config = dict(
    n_layer=8,
    d_model=640,
    n_experts=24,
    experts_per_token=3,
    d_expert=512,
    d_shared_expert=0,
    activation='squared_relu',
    moe_layers=[0, 1, 2, 3, 4, 5, 6, 7],
    router_score='softmax',
    normalize_top_k=False,
    routed_scale=1.0,
    balance_loss=0.0114,
    balance_bias=False,
    router_cosine_scale=14.0,
    n_groups=8,
    groups_per_token=3,
    init_std_router=0.00666,
    lr_router=0.000458,
    n_head=10,
    n_kv_head=10,
    head_dim=64,
    vocab_size=32768,
    norm='rmsnorm',
    norm_place='pre',
    norm_eps=1e-05,
    positions='rope',
    rope_base=62400.0,
    rope_fraction=1.0,
    qk_norm=True,
    attn_scale=0.189,
    tie_embeddings=False,
    parallel_block=False,
    extras=['capped logits'],
    init='uniform',
    init_std_qkv=0.0139,
    init_std_o=0.00347,
    init_std_up=0.0139,
    init_std_down=0.00173,
    optimizer='muon_variant',
    lr=0.0109,
    lr_mult_o=0.741,
    lr_mult_down=1.5,
    beta1=0.95,
    lr_head=0.00539,
    grad_clip=1.0,
    warmup_steps=50,
    schedule='wsd',
    decay_fraction=0.812,
    decay_shape='linear',
    final_lr_fraction=0.02,
    batch_tokens=[65536, 131072],
    seq_len=384,
    doc_mask=True,
    train_tokens=1423000000,
    steps=14950,
    dataset='wikipedia_en',
)
Below are experts of layer 5 (counted from 0) of a mixture-of-experts language model. Rows are named router (the router's row for the expert) and show model dimensions 600-639. Each number is 128 + 32 x the weight over its row's rms, rounded and kept within 0 to 255. Numbers have three digits each.
Before each expert's rows: "mostly gets" lists some tokens that are sent to it at least half of the time. This comes from a sample of Wikipedia text that the model never trained on.

# expert 6
mostly gets: " President", " Minister", " president", " professor", " Governor", " politician"
router:101138092204167132090177090126124154128123148157142079052111109121108051127124151120136083081118089127109157096078120107

# expert 1
mostly gets: ")\n", ".\n", "\n", ";\n", "+", "_{"
router:115134108170177094082168092111162148106119098123172107107123123140126110143096156100179030106094091065120126118175151107

# expert 17
mostly gets: " century", " how", "–present", " Phylum", "idae", " Animalia"
router:119114149227173112134140091076176138129122119145186104090154131099144132142158114160107083108133145088105181098118176152

# expert 22
mostly gets: ").", ".\n\n", "\".", ".", ").\n\n", " ."
router:150143091201147070132101093089113150099111137132149088096139084071130091156112155152102067089080117069059098082138105135

# expert 19
mostly gets: ":", " such", "):", "′", ":\n", " titled"
router:117147115153115101093164112100110128109097097162109079070080094069145116131168160191141083113141137091130141098143193113

# expert 16
mostly gets: "″N", " —;", " LINEAR", "Scientific", " |", " basketball"
router:121111137165166070135130061157108063114103154160121115055152131118140162108157200112141105035144122102151167120134138119

# expert 8
mostly gets: " and", " or", " but", " &", " while", " However"
router:136152091175143075129126095140106121149100150100087087146144092114152136147085140138107065101081121100123122086094136088

# expert 21
mostly gets: "35", " km", "44", "50", " mm", "32"
router:152121034156162070094166129104128098127102127093141089077120073106114068139108166123138131099054108142147107089129121138

# expert 12
mostly gets: " Championship", " Racing", " ●", " Challenger", " Chevrolet", " Motorsports"
router:114155104176183047136180055145180141167088101172187100052137140132135146110101123086087126123106166079156117167123154105

# expert 18
mostly gets: " more", "born", " addition", " India", " Coast", " Australia"
router:089089151136163085128101101127131112124110110097145116097127117083124119109128152153134090118079037143134136064109138109

# expert 14
mostly gets: " Apps", " ·", " −", " won", " footballer", " winning"
router:110134128232135046123117098124175112157161114118151101094134167103114139184067161104144117033102131107099112128151127081

# expert 7
mostly gets: " |\n", " may", " there", " could", " can", " should"
router:097122102132188093086122056085132135127100095113127093117166088083129053135097195160092119134045139108141146094087161117

# expert 0
mostly gets: " Siege", " Labour", " military", " Army", " government", " List"
router:085068126147185057117147097062126112131108078106132123065085085100124063114129131105094107110142120145137162126114118141

# expert 2
mostly gets: "See", " located", " Coordinates", " JPL", "°N", " village"
router:125112110182132061095126132105101094173094080081120086093050068110114157157084165107157080080076109132130142107137147112

# expert 10
mostly gets: " water", " disease", " food", "osis", " touchdown", " fish"
router:123116126161186096134150115103101114148108116148121117093108141107140094142131154138115117102075087122132120082111116125

# expert 5
mostly gets: " album", " song", " Label", " music", "Scientific", " Release"
router:096115095172143086103120084036117103160138056144133062098072107114128150132105144147122103087050129089130135134181136094

# expert 4
mostly gets: " =\n\n", " ±%", " FW", " Turnout", ";\n\n", " Votes"
router:086143084177123093104140102099146115153134066127174148117114112114140130144103146096081093073069083059107109130160154116

# expert 3
mostly gets: " have", " there", " had", " did", " what", " However"
router:095145126154126057133124047127129121114080141156141102114102073044135035156105185126078128084093070096167106054119138128

# expert 20
mostly gets: " Smith", "kar", " Singh", "ová", " Jones", " Williams"
router:137118085158115088119172098115132153139140124168139053084083064148145118147149157116094066120115197076086138112083161112

# expert 9
mostly gets: " one", " another", " an", " a", " This", " this"
router:095150132150187084068152059102099101152114109141120125113137108098136044152112126151121118115104102111151137049106145131

# expert 11
mostly gets: " Siege", " Theatre", " Love", " Festival", " Times", "endment"
router:102113085130155074119150097092123171132131137154153043125123043064153083176149140165086108062132133116137139139129162114